Experts of a small language model.
Size: 9 layers, width 512, vocabulary 28930, 294M parameters.
Experts: 32 experts in each of 9 layers, 480 SwiGLU neurons an expert, 1 pick a token, a softmax router.
Below are experts of layer 2 (counted from 0) of a mixture-of-experts language model. Rows are named router (the router's row for the expert) and show model dimensions 0-63. Each number is 128 + 24 x the weight over its row's rms, rounded and kept within 0 to 255.
After each expert's rows: a language model's description of what the expert responds to. This comes from a sample of Wikipedia text that the model never trained on.

# expert 8
router [ 95 149 157 136 172 178  87  99 121 119 135 162  60 117  88 117 139 156 140 168  83  81 117  77 165  78 100  79 104 129 149 166 140 168 104 140 152 124 147 150  85 124 180 164  87 108 111 133 102 139  87 135 139  93 139 119 126 156 159 125 136  99 107 117]
It responds to: Nouns before of. Generic nouns after a/the, usually followed by of or a comma, e.g. name, time, part, Rural District; also the slash between coordinates.

# expert 4
router [ 81 140 122  81 193 172 124 139 144  56 129 176 145  70 116 107 113 152 107 161 140 148 175  80 181 137 104  58 175 198  84 128 122 117 117 130 126 133 164 134 107 137 187 136 137 108 132 148 129 135 113 123 115 100 106 105 131 117 137 156 135 170 137  78]
It responds to: Season year endings, be/become. Second-year digits in season spans like 2014–15 or 1953–54, plus to, be, become, go after infinitive to.

# expert 16
router [120 118 135  84 192 171 126 117 101  58 142 177 151  51  85 108 111 158 150 195  96 158 143  68 172 117 145  50 172  98  80  64 149 108 128 140 170 115 159 140 133 159 186 160 102 136 145 122 149 163 103 112 149 132 136 101 106 120 126 124 161 133 108 134]
It responds to: Space before scorers, table numbers. Bare space tokens opening goal-scorer lines in match reports and table cells before numbers; also land, building, plant nouns.

# expert 14
router [122 126 143  73 160 179 154  97  81  51 150 174 129  82 113 102 102 195 110 181 139 146 164  87 174 119 155  75 190 177  75 144 164 125 141 110 120  91 133 161 138 140 179 145 111  96 128 146  97 162  90 123 135 130 138 125 123 106 154 140 114 157 120 161]
It responds to: Multiword name continuations. Second or later words of proper names of people, places and organizations, e.g. Hotel, Street, River, van, Vitória.

# expert 11
router [ 99 142 140  95 179 111 159 120  95  75 142 208 126  53  93 133 130 173  76 186 123 143 119 110 133  96 149  69 141 120 114 146 163 114 129 117 162 135 106 156  98 136 191 126 155 116 169 156 100 141 136 133 150 158 117 121 137 121 124 137 168 147 128 117]
It responds to: Sentence-ending periods. Full stops ending sentences, abbreviations and citations (fl., var., i.e.), plus table pipes, digits and closing quote-periods.

# expert 28
router [ 95  80 135  89 186 129 122  68 101 132 152 175 149 102 144 110  94 152 119 134 156 164 166 103 170 141  79 104 116 101 163 139 181 114 152 145 137 139 130 133 144 126 173 154 136  96 112 123 121 112 104 119 109 148 143  90 121 128 139 138 168 130 141 139]
It responds to: Surname fragments in lists. Inner pieces of personal surnames in sports rosters, draws and lineups, e.g. Klute, Brzezicki, Korolev, also When.

# expert 19
router [128 179 140 103 164 177 151 102 124 113 115 170 111 112  88 142 131 151 138 158 116 114 176 139 186 155 105  74 168 132 107 130 162 120  80 125 111 138 139 142  96 139 166 168 150 123 136 145  92 153  95 110 147 145 162  87 180 139 130 125 168 124 138 154]
It responds to: Measurement units and decimals. Units and digits in measurements, such as 0.2 m, 11 mm, km, ft, acres, often in species descriptions.

# expert 27
router [127 122 136 112 182 143 133  96  91 126 172 187 112  76  73 154  50 104 155 181  99 148 113  67 202 155 172  77 126 141 135 111 140 139  99 124 158 129 117 168 126  93 207 138 128 138 166 116 117 137 162 141 140 147 125  94 133 134 133 115 102 135 144 121]
It responds to: Agent and source prepositions. Prepositions by, from, into, through, between, especially by for authors or agents (translated by, elected by), and plus/minus signs in vote tables.

# expert 6
router [119 114 159  71 188 193 158 101 101  47 147 189 108  75  98 105 123 180 112 198 117 154 170  65 190 126 128  77 178 167  54 110 170 133 129  98 130 117 160 171 142 131 189 147 120 122 119 149 105 143  96 127 125 109 137 110 107 106 158 138 131 147 108 146]
It responds to: Infobox field labels. Labels and fragments in infobox or taxonomy lists, such as Genus, Website, Years active, runner-up hyphens, and digits inside years.

# expert 1
router [102  99 152  65 201 180 151  98  79  50 144 186 109  57  97 111 144 167 115 196 102 178 163  67 180 120 138  69 160 163  67 122 180 121 118  96 133 120 146 158 147 145 196 156 119 112 128 143  96 148  96 137 138 113 131 102 119 111 151 130 143 146 105 158]
It responds to: Plural nouns and copula continuations. Tokens right after is/are/were or a line start, often the, and, plural people nouns like students, players, candidates, athletes.

# expert 0
router [118  95 165  54 175 185 160 105 109  61 141 179  97  52  76 108 120 169 106 191 113 142 167  70 203 124 129  62 179 168  60 111 171 111 133 110 125 113 148 173 137 133 189 149 124 121 121 158  93 147 115 135 149 112 152 116 115 109 167 137 138 130 102 137]
It responds to: Coordinate separators, table words. The ' byte after slashes in coordinate strings like 53°N 2°W / 53.3, plus assorted words, digits and pipes in tables and infoboxes.

# expert 2
router [124 120 181 115 171 195 100  59 104  96 107 175 131 101 116  83 131 154 125 177 133 165 138  90 180 122  99  84 153 171 142 115 182 168 128 100 119 121 147 118 168 132 175 167 143 113 168 163 126 128 110 154 103 123 127 122 129 138 142 134 136 136 138 172]
It responds to: Foreign name letters. Single letters or short pieces inside foreign names and words, especially j after G or H, e.g. Gjergj, Hejaz, Fojtů.

# expert 25
router [ 94  82 133  98 163 183 169 111 111  60 102 179 128  80  88 120 153 129 134 176 129 145 156  70 150 110 209  59 154 156  96  76 165 131 111 121 153 166 101 147 123 126 187 182 136 145 131 139 146 145 134 166 129 135 126  94 124 110 138  96 121 148  89  96]
It responds to: Line breaks and headings. Line breaks between paragraphs and the closing == or === of section headings like Early life.

# expert 31
router [107 150 119 117 191 137 106  98  79  75 131 177  94  72  74 123 122 166 139 211 103 159 161  78 152  94 159  96 100 107 108 119 140 135 103 113 134  96  92 134 114 116 210 103 125 105 130 108 128 152 134 133 106 135 101 116 150 128 110 118 132 128 143 130]
It responds to: Prepositions of time and place. Prepositions in, for, on, at, after, during, before, as in phrases like put up for sale, taught at.

# expert 20
router [ 87 104  94 113 201 189 132 104 138  79 134 200  78  81  70 138 164  79 121 152  89 136 146  75 127 168 162  88 150 176 106  95 115 127 169 124 142  96 148 131 130 129 171 126 139 124 166 129 113 129  97 154 115 128 125 114 113 114  98 130 127 104  95 138]
It responds to: Quantifiers and determiners. Determiners, quantifiers and numerals after the/a, such as other, most, several, two, first, all, whole.

# expert 26
router [103 128  98  73 136 176 138 150 101  89 137 204  77 103  70 119 122 141  82 146  81 137 142  73 172 170  89  93 159 199  69 130 133 103 116 118 133 118 137 177 148 124 203 128 113 126 105 143 126 143 119 104 178 155 131  74  80 126 151 156 152 134 126 103]
It responds to: Pronouns and auxiliaries. Subject pronouns and auxiliary or modal verbs in running prose, e.g. he, had, not, has, would, can, "there has been".

# expert 21
router [110 107 148  69 174 189 170 110  93  51 139 191 105  69  77 101 117 167 113 197 123 166 161  73 185 125 139  57 170 170  56 111 173 126 132 108 132 115 143 183 140 133 194 136 128 104 136 150 100 152  96 129 136 116 158 111 112 128 155 133 146 130 106 147]
It responds to: Year digits, field colons. Final digits of years (born 1997, 2000), colons after infobox fields like Rural District:, Label:, and the word the.

# expert 10
router [129 104 167  83 171 149 105  70  85 108 173 176  84  97  93 133  97 125  97 164 105 142 109  88 190 119 116 108 135 167 124 128 150 141 106 113  95 126 142 134 120 140 193 150 171 162 102  89 125 122 117 141 165 125 110  87 121  87 150 115 131 135 135  95]
It responds to: See also, name pieces. The See in See also headings, award and arts words, and inner pieces of foreign names like Forlì, Georgios, Eckes.

# expert 17
router [127 125 119 109 181 164 121 129  92  58 161 198 114  72  53 117 130 168 111 200 112 142 156  75 170 118 127  72 137 120  72  94 177 100 112 124 122 121 167 149 136 121 216 134 119 123  96 146 151 157 123 129 128 118 141 102 108  94 112 156 130 120  96 118]
It responds to: Media nouns and commas. Nouns like film, album, band, novel after the/The, plus the comma following "The film", and table pipes or newlines.

# expert 7
router [116 109 164  53 186 179 152  97  86  56 137 196  97  68  83 120 110 176 114 196 131 161 168  71 181 126 136  64 177 160  64  98 176 114 133  99 132 124 153 165 147 146 193 147 132 115 116 145 102 160  94 125 142 104 144 105 129 116 152 131 139 132 101 154]
It responds to: Multiword name continuations. Middle pieces of compound names and terms, such as Coast Guard, Best New Artist, spectroscopy, plus and/or in lists.

# expert 5
router [109 105 164  75 196 179 154 108  77  57 142 189  96  57  80 112 124 163 103 195 113 160 168  83 185 117 145  57 174 168  54 101 179 124 135  99 133 112 144 171 128 134 202 153 117 116 120 145  95 144 114 137 135 114 148 106 117 123 152 140 133 129 103 151]
It responds to: Rare-name middle pieces. Middle pieces of uncommon names and non-English words, including Thai and Cyrillic script bytes, e.g. Roy(ce), Kil-iman-jaro, Москов-ск-ий.

# expert 29
router [134 148 127 103 186 174 140 112 136  66 144 193 128  73  56 113 111 171 130 157 123 155  99  74 165 142 136  73 185 140  91 145 156  94 137 165 120 122 112 132 108  97 181 136 111 162 107 154 112 136 117 132 138 114 137  89 146 131 103 149 162 133  96 122]
It responds to: Place-name commas. Commas separating place parts (Seattle, Washington, USA), US state names like Texas or Illinois, and New York.

# expert 3
router [112 109 156  51 215 196 155  99  80  39 136 192  93  54  72 112 123 168 116 198 120 159 170  40 188 129 146  55 174 160  57 105 169 118 129 100 133 112 144 163 138 136 195 163 130 113 127 148 111 152 108 139 130 112 139 105 121 110 158 135 140 129 109 136]
It responds to: Sentence starts, line breaks. Line breaks, periods and sentence-opening words like Despite, Because, According, There, plus percent signs ending population figures.

# expert 13
router [147 140 160  83 157 119 145 143 105 101 137 207 134  64  10 141 111 111  98 177 149 141 133  49 196 160 135  68 122 148  87 109 139 122 143 112 128 126 147 118 101 120 207 113 129 125 138 111 138 150 132 148 117 117 102  83  99 139 136 154 128 124 118 135]
It responds to: The word of. Mostly the preposition of after nouns like part, total, most, middle, plus the after of, and table-row pipes.

# expert 12
router [111 115 141  53 179 188 148 106  97  47 144 191 101  58  98 108 108 167 107 202 130 155 175  67 194 128 131  77 173 169  61 102 181 118 143  99 128 122 159 158 131 131 191 146 136 118 110 145 103 158 110 136 135 115 140 117 117 108 157 143 141 140 103 147]
It responds to: Compound hyphens, mid-name pieces. Hyphens and dashes inside compounds and ranges (IL-4, director-general, 2007–2011), plus mid-word pieces of names and taxa.

# expert 15
router [117 110 151  59 178 179 164 118 104  54 152 189 102  70  96 121 120 169 117 196 111 179 154  68 201 130 156  78 170 168  55  92 172 125 134  98 144 114 152 176 141 145 201 147 110  95 115 151 112 148 110 132 141 116 140 112 125 115 159 127 140 125  93 144]
It responds to: CJK bytes, mid-sentence words. Byte pieces of Chinese or Japanese text, and content words or word pieces in running prose, such as board, maj(ors), climbing.

# expert 18
router [114 106 149  55 199 186 159 102  93  40 150 196 100  73 104 105 105 172 115 206 143 158 166  69 187 128 140  68 180 170  74 110 174 123 145  99 131 119 152 165 144 146 189 163 113 108 120 155 110 157 104 134 141  99 140 112 126 122 159 137 146 136 101 144]
It responds to: Digits in scores, coordinates. Digits in dates, coordinates, review scores and sports results, plus word endings after hyphens like action-adventure, simultaneous.

# expert 9
router [103 158 165  76 190 149 151 143 123  88 128 180  82  81  91 113 118 153 118 195 134 114 134  79 187 115 104  87 166 135  79 120 152 115 122 136 138 151 164 137  95 103 193 129 129 146 132 112 118 150 122 161 141  95 145 113 103 143 170 158 142 148  97 155]
It responds to: Participles and agent verbs. Past participles and credit verbs, such as formed, decommissioned, Written, Built, Directed, said, aged, plus commas and digits in ISBNs and tables.

# expert 23
router [135 106 138 130 144 168 146  99 124  73 103 181 132  78  91 124 107  96 102 184 128 119 132 105 153 132  95  99 141 163 112 171 156  81 132 153 146 104 145 146 156 126 183 145 114 155  98 143 165 111 111 161 137  97 118 108 156 144 128 101 128 153 119 134]
It responds to: Word-final pieces, table digits. Trailing word pieces inside words (Eli-ot, V-ot-er, Le-ft) and digits or pipes in numeric tables and year lists.

# expert 30
router [134 104 145  47 204 182 159  95  99  47 132 180 103  47  94 111 108 174  89 202 136 148 178  71 189 116 138  73 170 153  58 120 171 130 130 106 132 131 140 167 152 138 188 158 116 112 134 158 109 145 103 128 127 113 131 111 119 113 151 133 136 142 131 131]
It responds to: Title words, word suffixes. Capitalized category words like Primary, Majority, Authority, Senior, and word-ending pieces such as -izing, -ising, -ular in lists and taxonomy.

# expert 22
router [ 99 125 130 129 164 180 192  61 111 103 117 221 101  95 126 126 136 113 101 135 145 149 150 131 147 106 128  85 184 145 128 155 158 113 132 103 102 121 179 147 108 154 180 179 104 124 117 150 106 117 118 105 158 124 150 139 131 145 133 166 118 134 118 109]
It responds to: Word-ending fragments. Suffix and tail pieces completing a word after its first letters, such as -ing, -ed, -ess, -ict, vindictive, flung.

# expert 24
router [103 168 112  87 205 174 128  84  88  78 183 183 119  53  76 101 102 127 133 210 134 115 166  65 170 138 154  66 138 141 110  97 163 137 128 111 155 136 137 149 119 116 201 113 120 126 112 139 129 148 102 139 141 148 100  86 105 129 158 159 125 119 141 156]
It responds to: Possessive apostrophes, table pipes. Possessive apostrophes and the s after them (sport's, Girls'), plus pipes, spaces and digits in sports and election tables.